python train.py --balance_bias=false --init_std_router=0.014 --rope_fraction=0.5 --qk_norm=false --attn_scale=0.177 --init="normal" --init_std_down=0.0
Below are experts of layer 4 (counted from 0) of a mixture-of-experts language model. Rows are named router (the router's row for the expert), up (a neuron's input weights, with its number) and show model dimensions 0-159. Each number is 128 + 24 x the weight over its row's rms, rounded and kept within 0 to 255.
After each expert's rows: a language model's description of what the expert responds to. This comes from a sample of Wikipedia text that the model never trained on.

# expert 18
router [155 152 124  98 105 152  92 139  83 113 119 134 113 177 126 103 131 163 143  90 151 161 142 124 156 143 121 109 144 115 128  98 143 146 108 159 151 169 139 118 115 130 121 142 134  71 138 144 151 115 162 128 107 133 102 134 152  91 137 121 144 142 144 150 162 128  93 100 164 139 113 147 135 153 104 110  84 139  92  90 124 155 152 151 119 120 155 132 165 106 117  91 105 142 122 124 134 106  93 110 151 105 172  93  82 154  81 126 170 101  95 113 104 105  66 102 125 161 161 141  97 128 135  97 152 140 147 109 100 123 122 153 140 113 152 153 118 141  89 153  93 143 110 143 132  81 144 146 142 103 122 147 139 111 147 157 149 117 138  96]
up0 [111 125 148 147 100 160 165 142 124 108 142 111 105 138 138 111 117 141 131  95 116 120 147 138  98 157 104 131 143 148 103  86 174 144 141 146 110 173 109 115 145 166 162 108 134 110 126 154 123 137 127  83 114 128 118 150 150 127 107 138 141 106 103 142 129 151 193 191 176  82 123 103  94 117 135  94 116 120 152 190 118 151 110 125 120 129 124 132 144 135 145 128 126 110 162 133 120 126 118  77 139 111 141 149 105 116 100 132 121  91 137 146 137 133 137  88 120 110 145 177 115  90 119  89 136 121 121 157  46 140 126 154 152  96 125 106 115 117 135 147 131 160 118 145 122 126 125  74 117 139 155 123 156 138 153 125 137 168  76  97]
It responds to: Non-Latin bytes, decimal numbers

# expert 25
router [132 144 127 139 123 106  74 158 129 128 124 119 134 160 163  65 154 179 113  87 122 135 165 102 132 156  81  94 167 125 136 133 144 159 120 149 187 135 143 138 123 153 136 118 133  91 118 135 146 124 109 134 104 122  79 163 157 108 120 103 153 109 183 121 141 123  94 125 146 139 126 166 113 127 107 108 132 116 103 133 127 150 145 178 121 147 139 157 151  99 109  87 118 129 110 125 131 114 114 105 131  99 148  67 126 132 114 133 121 106  91 100 135 105 118 152 104 133 123 127 107 135 138  97 148 169 162 124 116 136 106 169 147  90 179 161 116 132 103 144 109 145 132 141 191 114 162 131 170 138 128 132 156 136 150 130 145 120 124  91]
up0 [128 161 120 116 108 130 116 162  97 125 102 115 158 113 146 119 144 127 117 133 125 152 153 118 185 112  94 136 134 123 154 113 152 129 108 129 118 107 138 131 139 150 123 138 113 128 137 109  93 119 183 123 129  97 121 116  92  93 127 215 125 107 146 126 132 119 112 172 102 142 137 202 127  90 132 104 167 148 170 152 111  94 107 131 107  87 146 154 125 101 129  73 103 117 150 137 161 137 130 104  97 109  80 167 180 134 116 124 182 130 120 139 158  96 145 132 124 132 130 154 118 133 121  98 111  87 132 134 135 123 187 122 137 117 103 145 134 123 117 127 146 107 136 103 114 143 173 157 159 123 143 120 124 125 114 118 100 117 104  83]
It responds to: Sentence-ending periods

# expert 14
router [ 99 124  91 133 117 101 127 115 125 138  88 126 115 154 137 116 160 125 136 106 123 139 144  89 153 133 109 124 192 141 108 123 130 136  76 140 136 160 106 100  90 131 137 117 176 117 155 152 118 127  98 130 124 146 129 145 169 104 115 137 156 153 152 119 123 128 104 112 151 142 127 139  98 133 126 109  99 134 122 100  89 153 118 146 155 108 141 128 175 128 144 128 102  94 139 103 180  95 107 127 125 109 136 123 109 168 128 144 146 120  72 100 109 135 139 133 144 137 149 166 107 169 100 110 143 162 153  80 129 135 144 174 142  96 146 141 116 146 105 148  82 186 111 141 120  96 180 136 177 144 123 115 157 137 134 155 159 128  90  77]
up2 [158 116 126 109 157  72 161 145 168 134 142 122 153 115 121 157  44 128 157 126 150 140 120 121 122 131 111  77 131 126 157 176 129 124 147 160 122 153 124 100 141 121  78 141  82 132 141 120 125 112 121 122 107 173  96 120 127 129 128 130 129  73 104 173 151  87 141 104 123 154 144 125 126 128 163 156 119  76 183 109 119 112 126 143 110 124 125 112 125 136 149 133 134 150  96 132 112 155 149 183 132 116 124 126  95 155 113 127 132 119 109 121 132 144 116 142 124 124 109 118 126  93 129 147 157  90 105 147  99 146 146 121 154 121 109  81 134  74  90 150 133 180  74 114 140 113 166 143 127 161 119 130 151 150 132 158 131 151 127 128]
It responds to: Place and name endings

# expert 2
router [150 146 129 146 131 135 107 168 100  90 104 175  99 123 106  96 129 131 183 116 142 145 128  86 155 124 142 110 158 107 114 134 115 121 138 137 148 156 126 102  99 129 146 145 129 120 159 160 117 112 162 130 101 128 121 132 178 125 141 141 133 163 121 153 116 162 117  84 132 102 127 167 116 105 114 116 103 125 143 113 124 124 149 115 160 118 155 176 140 125 114  94  87 129  83 140 143  88 135  95 141 109 157 139 118 188  96 100 114 106 116 113  94 104  89 145 110 142 157 122 114 163  89 100 172 136 143 101 134 118 118 177 135 116 160 142 112 119 119 188 122 131 124 168 144 118 151  92 153 102 130 164 159 130 150 157 171 102 105 119]
up0 [148 124 143 123 134 129 117 144 130 142 160 135 145 148 155 130 132 104 139 141 112 143 137  85  99  68 137  67 132 125 138 122 134 153 106 172 126 114 121 149 118 134 134  90 100 176 170 108 140 122 153 146 127 117 134  79  98 120  94 136 156 163 157  86 155 172 132 106 137 132 135  94 125 114 144 110 129 171 164 137 122 120 169 122  82 141 154 116 129 178  89 109 147 111 119 118 113  99 132 101 105 133 122 118 162 155 137  83 149 118 156  98 117 141 106  81 150 132 117 166  75 175 114 158 107 141 111 104 137 150 124 118  98 123 114 142 152 145 137 120 137  88 166 162 120 123 137  68 120 173 153 122 111 147 137 111 141 109 121 114]
It responds to: Indefinite articles, infobox headers

# expert 58
router [152 150 134 109 106 155  87 136  76 117 118 131 103 177 135  95 130 160 138  91 154 166 148 129 154 152 123 109 145 107 130  98 143 149 109 166 159 175 134 114 114 135 123 135 128  73 133 149 148 122 166 137 110 136 113 130 151  90 134 132 140 143 149 149 161 129  95 103 163 132 122 140 133 149 108 107  93 133  93  95 125 157 141 152 116 124 158 132 162 111 110  90 109 139 118 125 141 105  97 108 160  97 172  93  84 152  81 123 172 110 101 106 105 104  70 103 115 168 168 141  95 130 132 103 138 146 146 112 102 116 120 158 136 113 152 154 116 145  90 161  93 140 113 146 133  88 144 143 147 102 120 142 135 111 146 149 158 114 134 103]
up1 [151 146 129  54  86 100 148 127 128 130 154 104 110 109  56  90 124 153 144 131 101 103 117 113 166  91 111 116 122  87 149 173  95 153  85 147 143 172 115 161  94 146 126 130 167 136 141 112 116 106 164 104 133 131 161 142 138 127 109 123 146 111 127 139 137 128 135 105 156 120 141 147  99 120 123 146 120 121 119 144 134 144 175 140 153 100 158 128 166 138 149 138 126 147 154 154 126  90 146 116 143  98 128  78 139 170 115 117 109  74 100 135 105 118 134 100 132 175 147 153 124 142 150 116 137 155 134 109 138 144 135 121 104 115 132 111 132 145  72  89 143 141 153 110 121 107 135 174 112 134 107 103 138 115 155 145 141 190 146 138]
It responds to: Mixed word starts

# expert 59
router [155 151 129 110 106 154  92 142  78 114 119 129 115 174 134  98 131 159 142  93 150 167 140 133 156 150 129 108 151 109 128 102 150 154 106 168 159 168 141 117 119 142 108 134 132  77 138 147 155 124 162 142 116 137 107 133 150  87 133 126 140 138 150 148 164 124  95 109 165 140 120 145 137 150 104 105  92 139  98  89 130 163 149 143 118 121 152 139 159 118 110  94 108 138 119 120 146 107  90 104 157 105 164  91  92 157  85 120 168 113  95 101 100 104  74 105 113 163 162 128  91 138 128 102 143 152 143 105  96 120 125 149 142 115 154 153 126 137  85 154  91 148 112 143 136  86 136 147 149  99 115 142 138 115 147 151 168 119 148  96]
up0 [124 107 148 100 138 114 113 155 129 108 127 158 140 138 155  94 164 149 143 113 106 161 181 141 153 145 123  93 133 153 108 148 103 119 111 163 163 148 131 117 129 116 120 179 137  82 134 118 175  98 125 163 109 120 144 141 119  83 167  92 158 133 144  98  94 116 135 113 160 114 116 122 127 130  64 141  82 136  93 178  79 159 114 133 120 127 142 141 133 133 117 167 102 130 125 133 143 173  98 128 124 127 104 156 135 128 121  74 106 117 150 151 143 110 145 100 144 162 115 152 103 106 119 125 131 116 116 107 142 154 109 120  90 161 123 112 159 160 151 138 104 120 129 127 151 118 117 103 120 161 134 132  72 153 101 130 127  69 150 167]
It responds to: Pipes after numbers

# expert 31
router [146 151 133 117 107 160  90 141  82 119 129 127 106 181 134 101 135 154 150  91 151 171 150 129 153 146 124 111 149 107 128 100 144 156 111 167 162 170 139 123 122 135 112 142 129  79 139 147 156 123 169 129 110 137 117 135 152  93 146 124 142 143 148 151 164 122 104 102 166 138 115 147 144 149 102 110  88 133 103  91 127 166 147 151 125 128 155 139 155 110 118  98 107 143 126 132 145 110  98 104 163 108 172  94  88 162  87 131 168 116 102 108 101 110  73 110 120 161 165 138  92 136 136 103 146 152 153 107 103 119 123 157 146 106 149 148 121 136  89 154  92 153 105 145 141  89 141 147 144 102 115 143 144 109 149 166 158 119 142  99]
up0 [ 88 167  79 114 104 148 113 120 135 112 149  93 176 116 121 138 137 135 127 127 124 150 127 135 130 124 133  76 179 123 141  93 206  63  59 113 100 100  97 118 117 139 155 125 117 115 158 134 168 115 123 117 133  95 116 118 138  73 124  94 110 133 115 127 156 148 119 139 137 154 133 148 134 137  97 121 141 146 117 118 148 110 114 133 115 101 152 116 120 128 163 127 103 175 127  96 145 111 171 148 124 105 153 129 144 105 139 110 151 111 119 134 135 145 149 167  90 137 119 190 109 159 154 147 141  85 110 156 124 118 127 157 144 132 141 105  92 111 165 137 152 142 119 155 138  87 133 151 159 147 145 111 118 143 107 158 109 117 120 127]
It responds to: Table cell separators

# expert 34
router [148 153 136 104  97 163  91 147  75 117 125 126 101 175 129 103 125 168 146  92 157 152 145 124 155 155 118 108 143 113 131 102 136 153 101 161 159 180 131 126 118 132 107 152 139  73 141 143 153 119 162 128 114 127 110 135 145  94 135 117 144 142 138 144 159 122 101 102 168 140 115 147 139 143  99 104  91 139 102  93 122 155 144 139 110 120 165 140 167 105 107  90 112 137 112 125 144 102  93 105 150 109 167  95  86 154  92 126 173 108  94 109 106 103  75 101 124 161 166 137  99 128 137 102 151 145 151 107 101 122 126 149 146 107 155 158 119 136  93 155  93 144 107 154 134  92 143 145 144 100 121 144 132 115 146 153 150 121 143  94]
up0 [140 109 139 101 116 179 103 154 162 149 134 158 115 144 124 126 160 130  72 112 100 107 161 129  85 140 105 132 162 126 106 108 129 168 146 126 134 135  89 101  98 152 147 113 125 125 104 140 125 167 170 153 114 170 118 161 126 134 127 156 103 123 135  88 139 106 130 150 113  90 180 114 138 126 102 145 153 135 138 122 132 140 143 151 147 115 166  89 154 153 163 146  89 129 149 129 154 100 126 121 118 113 159  86 110 225 111 181 127 151 127  92 119  87 122 136 116  97 139 122 122 104 171 102 126 175 127  93 149 139 106 131  95 110 132 135  97 126 131 137 125 131 132 134 121 118 100 129 123 117 120 164 147 127 122 138  91 100 108 104]
It responds to: List and table delimiters

# expert 33
router [150 144 136 127 127 150  84 161 123  97  88 113 124 159 118 115 119 138 133 117 158 129 145  82 153 148  84  97 156 113 127 115 136 165 127 145 119 151  96  98 106 122 132 157 138 118 158 136 139  98 147 126 114 137 118 115 128  67 119 144 160 143 140 140 135 143 103  85 160 129 114 131 136 154  98 107 114 125  82 134 124 148 162 156 102 167 141 134 140 126 139 127 109  99 122 109 141 112 140 111 123 123 158  99  71 151 104 139 151 109  85 126 115 130 136 117  83 142 125 172  65 131 126 123 152 177 134 121 116 135 136 169 162 114 156 171 131 136  57 130  69 148 125 139 146 118 152 147 159 149 159 160 169 132 125 128 152 109 104  92]
up3 [111 159 165 122  98 135 156 133 148 111 123 158 114 134 108 159 111 163 139  98 180 154 140  95 161 139 111  95 108 163 146  94 145 121 149 129 115 146 140 159 123 109  95 133 150 122 133 154 140 144 159 141 125 114  84 112 102 164 129 123 154 138 108 146 171 169 113  89 100 158  95 103 134 157 153 113 118  51 146  95 136 128 144 137 124 136 202 135 100 125  98 125 107 139 117 138 116 122 134 118 122 121 150 113 135 147 109 119 117 106 135 136 164 164 122  91 116 167  96 156 149 133 148 108 119 104 122 103 107 183 134 116 115  82 138 116 114 129  87 111 136 137 119 101 111 100 121 144 173 108 115 170  73 109 121  98 124 134 102 125]
It responds to: Two-digit number chunks

# expert 16
router [148 170  75 125 107 119 114 137 135 136 105 135 100 135 156  77 120 130 146 121 122 152 118  99 131 175 101 122 185 131  98 103 111 114 127 138 137 162 137  86 103 165 141 127 173  82 181 154 109 102 118 126 102 147  90 144 132 102 137 113 144 125 147 144 114 175 131  95 137 104 151 147 157 174 124 119 130 125  95 121 147 115 140 136 109 172 156 148 144 117 114 126  95 115 122 123 156 115 119 106 156 125 139 126 113 138  75  93 125  91 137  97 131 161 140 167 104 136 163 115 109 140 105 109 163 148 126  70 122 160  89 172 165 119 126 126 120 133 123 150 109 158 107 182 146 122 130 103 134 148 146 121 155 142 149 157 127 119  96 105]
up1 [130  99 124 144 133 119 156 133 170 122 135 121 120 126 157 113 143  91 120 155 107 169 127 143  90 120 130  94 191 106 140 123 113 134 102 109  89 116 135 137  73 179 134  93 135 112 142 145 129 109 130 113 127 148 116 134 140 144  98 137 144 144 134 165 123 138 155 126 128 146  98 126 126  85 113 134 180 102 113 149 142 139 150 104 167 141 129 137 156 157  58 121 116 122 166 116 156 119 121 155 130 140 134 149 183 129 143 179 121 115 110 161  66 105  91  97 155 132 144 166 105 110  88 122 119 141 125 137 105 104  78 116 148 131 125 148 127 106 133 114 152  95  98 132 118 106 102 143 108 115 173  90 152 102 100 111 147 145 138 172]
It responds to: Quantifiers and adjective endings